Below are experts of layer 5 (counted from 0) of a mixture-of-experts language model. Rows are named gate (a neuron's input weights, with its number), up (a neuron's input weights, with its number) and show model dimensions 96-191. Each number is 128 + 24 x the weight over its row's rms, rounded and kept within 0 to 255. Numbers have three digits each.
Before each expert's rows: "mostly gets" lists some tokens that are sent to it at least half of the time. This comes from a sample of Wikipedia text that the model never trained on.

# expert 17
mostly gets: "ah ", "u ", "i ", "ford ", "ai ", "ina "
gate0:096110099177128102104144101131151116133125160138064123120088146176145074131080131133122145103098092107103123120158139109194110118166109137115105121131135116153117171174139136146139063160098131143095105128132153119119129111114126129144166104107141130143138128064147131088146136120188104120
up0:131133099121132108115093122179113140107132154118113137082150102168118122138148104185123159110146130143126136119108121119169107149169171165146098147139136092128110138155127155106139115102158140140151107133117136139098117152141108148064146130130129113151178157097156122129129094119118143111
gate1:129141122167122120115135138143112131128163131146140123162168123128148167147106144124109147136106120125090126131141087120145098168110082109162156148135101159129127080142114146124113137153134187098081138135082089128131118108120115119098155150109130135184112116162133119088128109115112132126
up1:155136126142123133083139142159176122104103129099142126126138114161117162155135126171134169119109149139116110121109132093101105123107136093151148093115110063111161107136128149100125168167156132134094145157144145173161168129068120120099142122153145137157114130117187118153150134131121150131
gate2:149136109156177107093111145176123142135087160160156129180131154126116100113125124164114150119100103144152135111098111140119113120140136138126134123124169090124073112145113132079132114108131127178134172135102125138157123132096162134120141084142130139151112098131131107135147157172164130076
up2:132079117078109117129116128131139157120082159127099167136176160118143120193122136140145130105155119178119137087161075121093109151151136128155139137128150109137121118147128125110140102092101161148156162151105178141155087155129082150115127130171146139177153108086133147145169135142129166097
gate3:126150123139182101179087154121152113119126097100153078181150153118138104136120085111145129159105100134127086133084112115102159126121095068129155143139124113145160131123122128128089183134109122152119132129128136106102140142095123125121139137103155142198142137170144140145145113160134134112
up3:105145121082150099155121127120120119079106096125126127124118115140122107105145173190101110121128117081128134143110161113126162075130144121117101169115094128102148191163146120149167123118139100115163113157149115107089160144152129133105100122086131104105139146143095125145134169148136126135
gate4:110136156081130133121116140138136121178128138167170130105186118143139131159091149144130121143104115113094151105118106082110141169077160138158162102132135122104154112110157120127174152133133144111103132125134140153105096112123157155130139129096087105177146122136120132103143137131123161130
up4:109091125093121115129124106143112151122128121125122129116138162149072079163202119160152120078128129141148133115124140097121124110131135164125111081136162086141123136122121147100179125095118074140142133148139106097119118133161141153113083117130153164098129119106119144132161116108167118104

# expert 24
mostly gets: "ö", "aj", "š", "ø", "ä", "н"
gate0:122107155146153132127125137168109124171151107150153154141129127127150125146139045170129082074140108115120116151146131143107114111140073129140100145117145124136138165150134150120148092098112103124129116161156133130158143135130101085136122128139156166168146164125129106125130081167114111142
up0:166112102101169143112121123094090127120096154121129156079075105113124077118163147137138113144105157148135131122142106132101108146115119114152161100109127121103165156100160121099150145087109126090114132103145071144150131124143148148163092100114101112157144162102117128103131113166124152117
gate1:147130104151090128126119123112115159120144140115162133134093094137112146124097134120121124091108136118172144127153073155124126156083131090127152103136070155136116145135087144184116096117118122127112116124069089120143158128109139116099134160148106117086114125141105119142189154166144106097
up1:103112150137123137099097114122168052122118121125162084131144167094118132132142143094103138112114101112146137165126131130130119107131129107112158135063101138113163157181151123124096086177131158158112100156077105185115122125113112171147143107119121121141131123159109130154099130113164145128
gate2:166135137130132120092129091173129152127139122154151126119140128145142072118095150103123116151119156110129087113127141098155104094128170126134156151132152113120112144135105116161184135120167130115119131139161121107174133146104102092154128100112131122131152135119173104141091142126152118125
up2:119122104140125131107161146117146106072151118182138138126130080143178083125169138118132140135137151122082101118125147130091107106095136131160141158139121095101142203149089113154132111116138152149117177103100148124149140124085112114105144125130145141140138134124127123118142112134147127116
gate3:141141111097143139133123143155165132155121118105168161175083193161165126179111105160178148108079089138141128124161136128125152141142126127102132143154146112110144134133151163133123075143120134096172166136146131131154114119111154120162138142137163124111173127120105099126147124186101091144
up3:125102123078152130150122126134131155122156103149118117105118113138162141085090127099161108128124166133144120131119100116149117133126157101127131120145183078116151134096129141146114102180164127170151092109127155055117107128156103084117139147119144114100124152138125133168179123155102092119
gate4:158127129128125113114153124167122079129122119180129113160132115154109131111122171138130118113106097129136126138083152154126139159101136126094097127099109052127134131172138181109080126127137090145111151151134102149125155125144156137087144083150141156139124137128108131125111169140131061164
up4:133134121122101098163106126111144085127123157125141126136136145127158130137135114129094143145114124112122135139157130168119171133144079138132146115104130153107144150132138126118185099148141146115101100140105153127118106151112126142143132152129111122152134094122098135105080107127133100106

# expert 26
mostly gets: "\"", "as ", "by ", "former ", "named ", "because "
gate0:122114148162136123187166069139136142117089179135144152155137110150122156124123120172125119127150125144136099098142145114115146108095161104106086075094139181105150115170114129108100160137085133155151141113126113145097156135139126096127147136131134171156127125132128115150125137135111109126
up0:098141128151136194144129106170126124157094143131106110148156149146106129118129123094095119158158123120096119164167160108182074110144138135140106097133151173137156140152127135150126135145144157132149161097088142136166132129157166128171153125079140135124144125145123137114114133116135112187
gate1:097108135158107102092124138131116125140146111114147150096158133151100125111087156128117151130128100138115109147092120112109129107156139136191118153147144112116159092124128156136139082139157137129113128175109100147152079113124124139184169094139140119135124150088125112115146102109092075106
up1:128140108141127132098087097123159134134104148173135098184125111116163157138158088102112148156132160094133144129162113118124116157129106110097149140137118162147141159179129137115113130150119176129123084129137150097118151126172090126093079139099150138132110109145119124150112121135159151144
gate2:132123129109187109121115128143156131106108118127156122120136143122193120121134152146154127120106137096130112206095129137139180154105138118150130132116127107113120146205139148127125158146117134143113108125141177145140072134146103135129141123172094147151152116110096142098128147139120108094
up2:128131151107098136105141141144131129199124128064118131134141181146102104113122175108121138125138100112149127129159120131090085107142160133130080118080120119150154155150095145170108129123120147118129100162114153139122123110143131161126131124070116112108129134080160128154169119107080093109
gate3:148114138163108150140129154138153135120144099115134120156157140117121097149059178091108121136144094147104127131171138135138151139158112139148123114151117155095128130107133118151127107108076155116161165090087080144146139097141149131121096127163099105172119132160131125143137113173072128156
up3:106128122105125133143164132129146143086128132115160109146186178144111109162098139133109138113123091136095116156122100108107155096165124153160119124131148171102156115098092104133154140100116108130143148101110114176150090116139150116107125143123151128153149171072122133135152127163134121147
gate4:115131138130159123151135120117136143137113112124147138109120104110133118132077149090137130107150087110122114107144122125132083079074128124158154177129038137169129156128089150137105121114061171116140173108163118124142146125101138118127117112143156157159113137088116118109156125078132150120
up4:168131128112115138101116111174124119126128148118109109158164148129106161135117100148138181123144128098119137132110132087125136154188159115164122129133117176099153134118154109047162129140144084129106102163133141154104081121137107142134130133153101137113131118136125129140133133163136080163

# expert 30
mostly gets: "4", "7", "2", "0", "3", "6"
gate0:118144126107172126127135133140111125167139131138101085065151125150098151154098139132118107193169147117117114129140141107110093103102105120128156134159077129115130156093128128180130139133169106092097145150115143153125115063110135092152124132114122110099135160118133129113085100130121165150
up0:146123127133131082148083133148110115144133114149131148156137127137190162133142136133104147130142113135095174117084092130161078099145148110153144118127125134107125143080088168127118156111093130112146118146117104122132132090174150144106104128154112129144122163190112130128125120147140171131
gate1:119136155174147133133183114157108073099156140156197108148136147116105111094123122112092158159095097109103127145116129129132125165134103136116124179086135175108123154139083143149101122119153162141128118147131144119088106112114138158156105097123084159124165138110075123103108154137158064099
up1:097097126128120110073122133127100135135109135185114166123122150169127118135171141125140141146155148108138107077139105087139145083141141152114103116119171123171150099145100143045151120126103100116130080105134132164124106157120105148077111109111125120102153110123199093064112096130144110137
gate2:145085119102090107128136107149135123101152163182102117141153151134129142129132161103153160170120088115108128153155191133099101185121096156129117085124136134121125130102135134139147088134117097165116108133113143117091134093119157083147122149104156124115112096124136141136091131144150126179
up2:148102120114111096133111100137103091149142165124140100130114131107120132135133114127115131134137107118152134138172095084166121141139155109131166132162155137114066111092120119163114108161119066088134173139128133138144095075137145132150126120093141101123180129093173131123130138115148170163
gate3:125111156119109082107157123152112118132108138121122126084112147146154147142147168109146152125151125105133108108109143142117072138141101156097102131088118128149126117136117125148133099086106082151108151143159094104121142099134103113139097102112149133135125130119093130147111128150118107111
up3:136145113108109116095101139145134104144146163156126117082112140141115140119133123158118075139065107193115136121120122135159137149153178149128114158146097132151157134124131170131123097123118134103090148095174108139168116113162120145104102150131139111101122188136176152148140150105118159148
gate4:136132133094156152125179090113120139123144124087090173135096098135135160101107170134119107111173158139084135118141136123125104108081078148085136100135131133153149121155111098105161131115128149147120106125133139128082154154117143125115139102206088141133118125131100132116124129135146147127
up4:132110133104140097167190125122143116132140129151120125132138148127179114122121136124146089092181161151139124147119115129111124123108145134125142116115097127132121180178129142140111185126127136134135135127094112115130145149123119157114118115157094170111140164134102082179111127131141133156

# expert 8
mostly gets: "—; ", "Yes ", "±% ", "Votes ", "ISBN ", "Won "
gate0:163148166117160131135178156138109131138143099118132130169166127133050129131166111102128127124184151124140104107161115100142101127120154116119128102133146135066119136138113125141151164143083103188121161136124090116118156093117120088122101124129127147097142098140127094086120137158154137123
up0:123151140110121100129125127084165129148164201130110116171115131130132119143138101136194173095155186074116116120097132104122110158139126131166123124143114144114113139132144135126123153178130171162120125142139129113103140143140132112119148097135160096145160137132158117087123143115119134158
gate1:153102134138137159151060096106110132074127129097140121151110138093171132154096148081152143110114128111159091112161144107169180093148103110131114116090127131142143137098120156128141126123145125149129118113177106110144120137155124099140147120132172082099126145134139145161164155129134092120
up1:123145166117118142126176132129129148145143113061105123151128178152142121109110160104150178156148103088113090173170167143139163105103139083104108108122080102137093122113138140127126137126128170130145090132110145150126109159112147112148089101124117110143175126127134148157191142121142133103
gate2:052140149106163125176096126118126113129083073128164160141096115116144120137105155159125126145131125101143110149135110133148149129133146166139082116062095073109101124143112122124133112131109121131134098147111142181073102106088152167131126125128134133121124105106125160130117133149143134159
up2:088120110118135153159090135124153162148147117149159153163134132163146138147123142131156149143137108161128129150125138119176117149163181126130156113104146116169124121133118147129135119161103160142159150095107075147150122173144132149145126137140171104123111123129126146153142133097144131163
gate3:104113166105156093106148103141083147160116104081146126117151178102104127108136156135129115158118107070058115126110092115128180150117134093113102113073123137140131138122142160128099148129107137105129119094128133101106094082068123120143146110110146146095157105079122102131153144137084094110
up3:124159123122127139164168143111109097181174092094115133146093135131115147137108099158076092112183144151081155119129089137130114126125147126104164155131139161092136136129112154143101140100088091110143144097133096099115132119104192104098140147114133143130135090083109096111122112111143129125
gate4:132130119146130131129149132138138117088107138159122121088105161164151115136097145127137138131167127120154109140098115124131115097125106147133145115159169088116133149091125133176119106073091102105141106135142098122119109141107120134112110117168158152147093145146102145185090147106158161153
up4:105145136157137149131147108106099133127111110083128146116128163106132149122128128099128107146107123133106135166129113140142145131142163126119126096131133104149072084134132124154078140148118162115155105113100112135167109145130127148136126118170076119184137102142119174134165106123168084131

# expert 3
mostly gets: "| ", "played ", "techn", "reached "
gate0:177143130145131135109134134133118118107110146142162168112111090134125101117140134124106118146087110108124112073137098153156137136095149139151142113117151161158118140165086118144135131123132138156140114118153172120113143112131089125104108106106069170109119109117141148121097134170115144097
up0:156105126148120117138093112106166084121092151115157140136156138120159141130132130093106143104148114101098139143092130108087154126148077184112102129113121095137151145161143108119134100110127110116147091127110121122109100161143144105142114145104160146152139107070116114124150116180144093144
gate1:105070140126117139141165087114130116117126183135124114134159120161142164152141154124149126114185122107109117156081106078084085100125094107112128121104114114074136133123117103114163139143123133120097143135103103144142157107124166093128122117166130169135121080142128125155094143101108113139
up1:118104122115153135131140105140149120103185124153126068138172136160112097161141117111166140123114118143115116150152103103162131110121195152138141134168120175106155160118110093149146155142104130107081167105122115115161133121129138134152106123141103114105119133139109156153159165111120159157
gate2:159141146144137119119122099101097125122104167114145154149159137143111107108123134124091173117115137105109136116117099099104162184090113108134120161125112151130155145087110078091150162122108159142079095142120098100131140115096126140142136112129121183113136095112115118049094110063124110086
up2:106087123113102118117172090120106140063120130157143116135155124136155116114144134094109098133119117104117117131079122104116164084141103172142123138124146168134152177133088092132175087137120146110104098120141141092141172141138116102144120136115120145077117077154144137088115150140123138140
gate3:137138133135156129114151152114144137141137123088114123096124127116107106156117142114094158131128135134116112174102170100134153091110115158141137158114067096136137120067131163160136099104154132091109149132116078165135119094099125142174131121143120126164118146122130135109130167141128148161
up3:085148130061091167080161117118129109120109118119144128105118123124102100137155139171146104121124137104105118090127110102115098105125112146100116134095128127143086168136117103128139097133108126171111094128141164133125152121094099104107135101136151152078133141103114119133103137071100122103
gate4:136170149177151141126157154127126172132088103109114149125147154130108147094134145173143124132128110122125132114144097102094140153088112075143137141095101136087128087121108163137110184169121156147138134140132138122158132110114126123162134109126129139185111116175127099147120139163114113094
up4:169190104140119125120130166129143159096122122115077127142138155162099137142093121152155123163134150142097123112121107063146144101131106152193162176155099077143135117098128147135163094112154158152152131116101091158099113158096120110136155135122122147148105146132139139101178188134112174128

# expert 29
mostly gets: "the ", "The ", "his ", "their ", "two ", "first "
gate0:144132147105147140154142165118100127109162116123142123116070171103108140182065137156092152149116092109136139133135093122114147127122120124112151114180086140118117141078116126133102146159160164094116131148093143106155116093130131105135102124151098086136125112140139143132173139140103137135
up0:145100126117101167155116164097116142105153101121132136156092146095099133142102129140159076068092124117130128132114088103093112129120094108150142128137088076087095127095138133140138144136167115132104137143101140122139133135143139134145119122203116077148119097154131168156160172126115135144
gate1:105111129115119172159131118131111112156150166107118119166110118077152136118107122124111085128108089153132160132142145123106082130146163101080148120121114145113174142121129134166089149129086119094161172104110132070142157127157163122116158128113126169111097157140115116124102154130115107187
up1:124130149115116154119138107110148128135120114098129159115041129104186163108115090152114094091097120140144129126126133124125140092138170099052072144135124161128145164114117108148150177181132119103165164088150132104151123125121136100159150125107142133091149145107101124094109135129126119150
gate2:111144117127114137098125147100156140090150188145132144142144108118033103143151164125154145124116147165112144134133184113109093158104121159079085135091140156087166154109127131136132164106128120138103143116111147126120153139095151130110132116119160172125100125134175142118106121112121172129
up2:129123141166128126122108147125161138128134158159094131134128139128122128109155135101113144111092136124114117147137131121172116175127115087163149167153124145116098145147158185140112138122116118112124138129128118120148138170163138175171147112119155105116127100128117110126182138129146142123
gate3:159150099128127104113124151133132170125140145130155104141153096107091115119129121090096137152113148141143113119140158093107085113076090122164144138138125151099133133116136146190130194138147085122137172123116125131132164151136129131144097124168113146130133124148165116155095164131143148139
up3:099118105116136129082179147149121161100144178115140152150123114129094132133084147135115135115134171134125102107139105080098123122117116128146147117138134128106130130093128169134102162142151116084134157074107148135119145087155105096158095134126145115115125148112162109166150133131124136100
gate4:133147133145145168083133144139136154175184134119129132114088112123108134133141128174194127102119135128135097129129106069138098117068133094140119135119130097133099118129141119139128145143117062091153163135146127146145160120119139109178122115116130110115105122125148078098180169135112158111
up4:122158146132088186114160161108095157162157109103107153136073121141106159141092150102103097163117131087109132148171144137133118112119087108081135120103093159150111144141111162140121139149145148119160157103115134122149140139132136108112186118126144120113116119144145125142149112145100108173

# expert 7
mostly gets: "\n\n", "\n", "== ", "\n  ", "\". ", "\n    "
gate0:115126134114150116157150109084116120149089120134152125106141066137119103153117151164158124116113154170138119077084116145114140111131145134134132142153129120107153126096136122151140136112164107133111119146138119122121131114074146135128097149069094119124127131174123111125120110099115133036
up0:155109127129063091133142107127104121143113167113138132105099071120167127128148146136131163095133110132141117118161144159127152138123129140091157118128136152116131149135165113127137137128133149113148129134110107124108142151123150115111126104102091155097104154138074120100129104153101108129
gate1:163157158130136153174142119128128126139106100123116154142114096117148204092083127124127160073137088115126127146144122122165131173105104111136122118158103104135108058125128125113122158152148121139151139141165142112105127143135143095159134168153130099168124079105110137122116097104121123138
up1:137107129141107130085130148161130111130115128137088150165146122127115165081161128102103126088103101108106128098140121110135144183161138123150127175065147140142117144187148143128110125130125080155171119158152157143109126146163092119133179112075133151141180139141110051132118133138159102132
gate2:115160129169093108111096154121130152106112148151143157153130086108142151117147109106090105145111130107131090077121111125105091139133143124113137155114147153133105164127098166126131110140070147128117135125161135130132120139131097127111146136116180115138175139114098132119113121160144089196
up2:106159153121140117141122172104128123117169143153145108117179068131134146116085126161107154119145115124126131134129122186095119141166134101152099185137141139106085118129143160114121150131135130165057084118160079135179149148097097154129126158135151116154112122075119100161128116122110137156
gate3:109122139151130096125158138136059178140136137147153097109105145105156132088118106124168137113123163145114114099129135155122115172147116111093106173111125110149155126145101129109092154114079148084131135094133074105111115096122093126136118118157099158132164140137114139093128130139156136081
up3:147132130169123159112112100101085113143134134108126117147105140185175141049117143093144141117109118150135147154100135132118114160091068135137121137135141148108141110158103066148118193142132093135122086145122125118143154130168130149150125098080114130126117115094156156118148129129087158125
gate4:126121134151105099155124146120122098120134130132155138132104138112111135112081114115162119128139162085118127103099073104124137106143114098127123143113139118093132122108123110114113115148087133163074102106200167100157139135152162133174086113133114159129134132086130143104127107118087080094
up4:154153137141182143087102186085122115121080122076144124095121089155093135104111116150108109159113115186152132106130121116106144105090113137122150134120114123123130148104197107158128175124134098129114098145190155091134107129103122132140155132100104133143140135156080134136111163103162146124

# expert 21
mostly gets: "s", "ing", "es", "y", "ers", "os"
gate0:164144139126152117069137182153122141076073120102107125167153150143110166137121150135139100151090122126088127128154126118171139149152092115144083133137132124173103122157108156117137127142135156127099123105146141145121112113135129102154121166070081123161149136126165105142132115166094127109
up0:145100124130111140153101107137132132144174121158119131084148092105088122087139086136118102091167085169121145099121138119133101124113114114143153097123152111122131101133134129108116183104157114087121166132079107144155124156139142150085089128106121126087099131135116118152142136096096161118
gate1:145154157137162092105111109097125131127153110107122151118115130129161116117122104172134126104174097154126130099133072182150128153084126108160095164174162163154147095072160131145083127109132111104106178159137114148093118109115128129112144128120169165137125066099147132121098125132073116133
up1:151121153133124108136108125132162095130123120116127112105103126148140142105098187153131154101109082152120133121162094149151136114137108108124124121146084140134122117101153138176135106117098104162124190133135130150121110106154134105141147090119165140113097079126180137120092142142069154130
gate2:129117148122138100113146079156151076151116153168129149113171151122096123157095143095185109135104169056172121137151130142105117160145148109121098147088125121154169134166132106125115094121141129141105097150159109116110145095169140125131083082098125145108159165104095134130122134143126121156
up2:108152136127105147103118103177148134126122118158152127163156096149078119143111129137140194132083124121203122180113110088136128129157126155149149145112102162112119124133110126125113146089179129115112102164102119128124162129122169130158164103110116135099090124117139149157182134109157082152
gate3:175100177142134140148120136132141124141097100149117126127129143138150126076089105131123142104115126165110108134141126125148150108128126096112132178142106128121083124131132118168152108102154098114115164100161085098142122095161158089150146154130155135120079124143142135148152134152121138140
up3:137121140123108144087119135103144124103154123141110117101119115150125103130115081101100166163165148091145112135141160150126133144137132154109113173113094143133105107128131104103127171169134130171052062168117134104141133108105111131113102118119120104135081146127122119127106172134116133139
gate4:133149143163111132180152129122143156121125096131107131173108093168135076114181134123139130096143146110124118142103172138084153161113088142119150143162143104127116148132105079114147166101137140092135141129109136134120160130073111118094162125137137154140107142121066074112148100119102104136
up4:131114107147139075070151111103134125127124131164076110147158109115115134138144074094120096153152103146110107095097151142110161072140135104128128133094105118106139122140118085100105124137089148109145127104125130119114109141171109171102143120086146138115117165183132138117126142131108103097

# expert 18
mostly gets: "==", "|", ",", ".", ")", "="
gate0:150119139165148114102104142105139123146101150071112152123110159152120103127118100127114113138104154171139112095136125099073161132134139094157150074137160114129151152123128110115135143120073148173133097124131152134085086115139135153179146137132112166095133088119139123106090173124135131097
up0:139137118178126140176123137135096132118030137114112164108168126091085112157146142129122088096157133111092126131149132109117132088142109110122156117151175135161151109162121137111116125167119118151093113112167136111119146140127091115123141148128114124145122089128119146110103094106148188113
gate1:114125142171154117129142100107114139077081164130153084179135135145124140111080153135122121145096131124163139118123106130114155189127140114138110137154112143077141100157122130129116119129129129144104141157149153129120130136121097105104131099125120146203133128115100091105135114123154082142
up1:131162145105161164124141118130095148104104098158132112156091129143107122105148133155184156125079149138118136124131144146121164144112151141097128172141105157123154136141138135122131089108121154121121125159178140134162074137083083150105145111137145121144108144095140108080163165114098091136
gate2:118143144152138132129132147125119122118120077160159158132105207131105093168107116113092134115112115124150127142175114098116195138123107141105146109141115161109146141126139129187108150108138116092155132133122142108105120142154147105129149101121126124142142090108101135165137170130120106161
up2:158142124152160115108114130152129088143123144124111162117135139157096104102138090128118128139127137130134148098201097136127181118131103124122160145128129149169075124154117110137100074142126122134187111124146172092115088157155116123129112137094168109149141107108092118140105135140178148129
gate3:143139145110192084128147124145068141146120143134127082091155115110117093122149098153140129100171156128126109163139135123089123090120164141153121159110125128161125185137100133123141163134115103173114132116155142147123144137104121116094148117140148127139159100115153115107125128153125157087
up3:115129131115069111120121175151071119127072105074100157161105099132105149118167124125141156106120152129143132099147120128126097149117177135124125139104127109132109114113115159108155161113101110141158114155135094152110142134110112118123165124138162139145170129125164120109126114153132135188
gate4:093190149123180128130158185091096127112119086125136079118137126118154100143127148184155117157145094133122131127134137132133148138093107140131155178124088145145103148122137130157137150107157101119122145134144117133150090126106113126096104121128091128130102099135135121132150154147106152117
up4:105111152077166143144125133116145124145146119122139113081161156143161095094110128130128126128133132157166120124109169107108110142110167131128112103140105158109139156134129097161108150196101155124109132149148149147153126134123098128127111121133138067151163117128091159122090139120137167153

# expert 11
mostly gets: "200", "201", "199", "202", "196", "198"
gate0:113128126138102195177152147163138165098158133155095136118133112120119128132143149112112159088152114095120133151116132135212104107145134141175148112149127151136118115184100171129118120143087143138133147090091125146114138093117133094161146099179151126153135123099113124134181095087156143156
up0:130116150141113138132150165108064150166158094115144157159099135118127129124098152118163110130156143127116162109149134114115125146135132118121142116151135112128125136143127198167133140091143089108148157109080099121117148145150116115141110122149120137109135117179147103160105163125135144109
gate1:092116133127160141112094178094141128125131077124123122129119150122177142104162133124139106073153120112095106126138138132115164135116127076144126168135135152132104152144113130125130122125090148142119153129168089116142107126169108141075114098107092096117171125138119119112112125139142109131
up1:146112126146126134124195137133151122170161130151107115112116153136112111112137162120117118131148139127116128146136116129145127121139119119139084128151127146149109111123107105120136124120110115086109152186090122135112119096137176177149118131129139118119139131098087102045172143165081147132
gate2:175124130141128116123149125172107136156107105143115117136123130121075148121162077107098113097115155121124087096134110101146071114112108111140142151078129153143126145138109106125121132086098125160112140146171128151100159140090112159095158147113137187154158155123158078124094113118146114077
up2:142071134102113180192179112076149103126129145117154129118103141107125134133143164122142157142153119144121117123111152126136099093131141111125101129150136121148166092094140104118159127114137107115135125113079092141107135121159137150164076118140112146094140130121108152122173125165075127161
gate3:114156123112101102105144167139137150111102159092148161108147115110102070161116108115179145097119120161096098110125151117149124133113142125112111151130107077142123096119135088124147129120166079134143126099118095097111178080111134142150132130117140148118147127110155111106125124155132129122
up3:158106116161139115163124105149094078134093148174110097146129135104143132140171112152114076109135133135175165080140102137104132145121122125177107123103158161095133125143125108124108133086114140129096144123163126133103118158162123109111115152113119162169127139131126160144098156139145142118
gate4:173153154137152125109154120127140074135138149114110113138111154122158138132157130129148089128118082156120145150120132120118154119104083143093118136104136120079135096137139072141106110127133124094142149093145131120093125148127117125168140093125079116138110081101128137119086140150135122153
up4:096136134110157144123154161075119091083107134073141119131116167102119163095128144183089091123121120176090167136134106091124133130136112119091109157063104154141130135138110127140124146094087098120108103078111099162110136110161135111129122144126104141113117151149105115146130163144151148155

# expert 19
mostly gets: "|---|---|---|", "|---|---|---|---|---|---|", "|---|---|---|---|---|", "    ", "These ", "|---|---|"
gate0:116142111149177167168113161109141130130136112135159152145121097089122112146115118102118120174106138130128134072082098136131108112070173067175159149130126109108143102158093135123091084109115144132140112138103085134122159154098108120111108132118121141137145128120148141115129115057145149174
up0:134119112161125123149152144159138092122140104129145110135085096111115130092122103162109108145153120139109147139100056132117119129102154081130144140154136140112097102127136113137106132153134098137127184142137125091129118149127151135136071147149122156125138134104135130117132097086111177162
gate1:078110124165122148112120114124154102169155157133115140117121084119129112138128103157153138133115098157104107147078150120149140101108182091145130127137114154131167181128100154161131111119120148175148119099108090138144111131124162173097153140114104139122162112136162088145125092095130119112
up1:085099137154124142097123152122141118147130150121142132095126105105108119137106112153094129143110091150097109166080158138132128120125170117141108166130123152109134157129092161167147142110128137168129105117133076108094100122129135139134128132130091148119174092164153092133126115120133105106
gate2:136102135137109099146112102114149104119137107100172143140135147104174165131113126148120136130094114114085121094104107146110080152154167117116111145134100105082116090147147172129158150146138098095156126076100134125130152110111148077119134107131108122179125117121125119105180107145092123146
up2:144093140138114112123101100185097133088090144120137151149148147091096103104088138147127137139149103126077143132114145120128137142158152126098089141131128118147138152143107144130128122112117111165114081141169162085091129103122147154082159124116132150129103123111113133116130110115089107119
gate3:129148115120086150141122110100120135116152148146114134102154154116083149143080149149111128126120144138125130165155143131146106183117129131144159123150139089087141102078100114154107118043139146064138154105101094109134128116154180150173140151119151137110139126116129152158143108103147100108
up3:136121135127124106104140140089171100146133160122150109129143143128131097128134143098114134124130107158162107096142130137124162124078107145134120122136140113139171114122132100135121116124128167138154188099143154171119107145087107150096144108096126121148120133119104146090114128140092092153
gate4:153110132170098140131116136151149107117131107113182154129077132137152154144102148180136095125127171132126135175093125139098104125144114084146090143105120139076120129120106157104150128120107110145101136146149155126148112112095117152074145120150131146115112106124100097173107075118121118060
up4:119143132127169089097138144171114137100109139142098112168140133098129121122124120118119137159131137161158134105129145130130119115103136133139149116109125090144117094124080141143095097121151153128109148069117087150155100148104110081146141147141129132136124111096151137143188172182134102118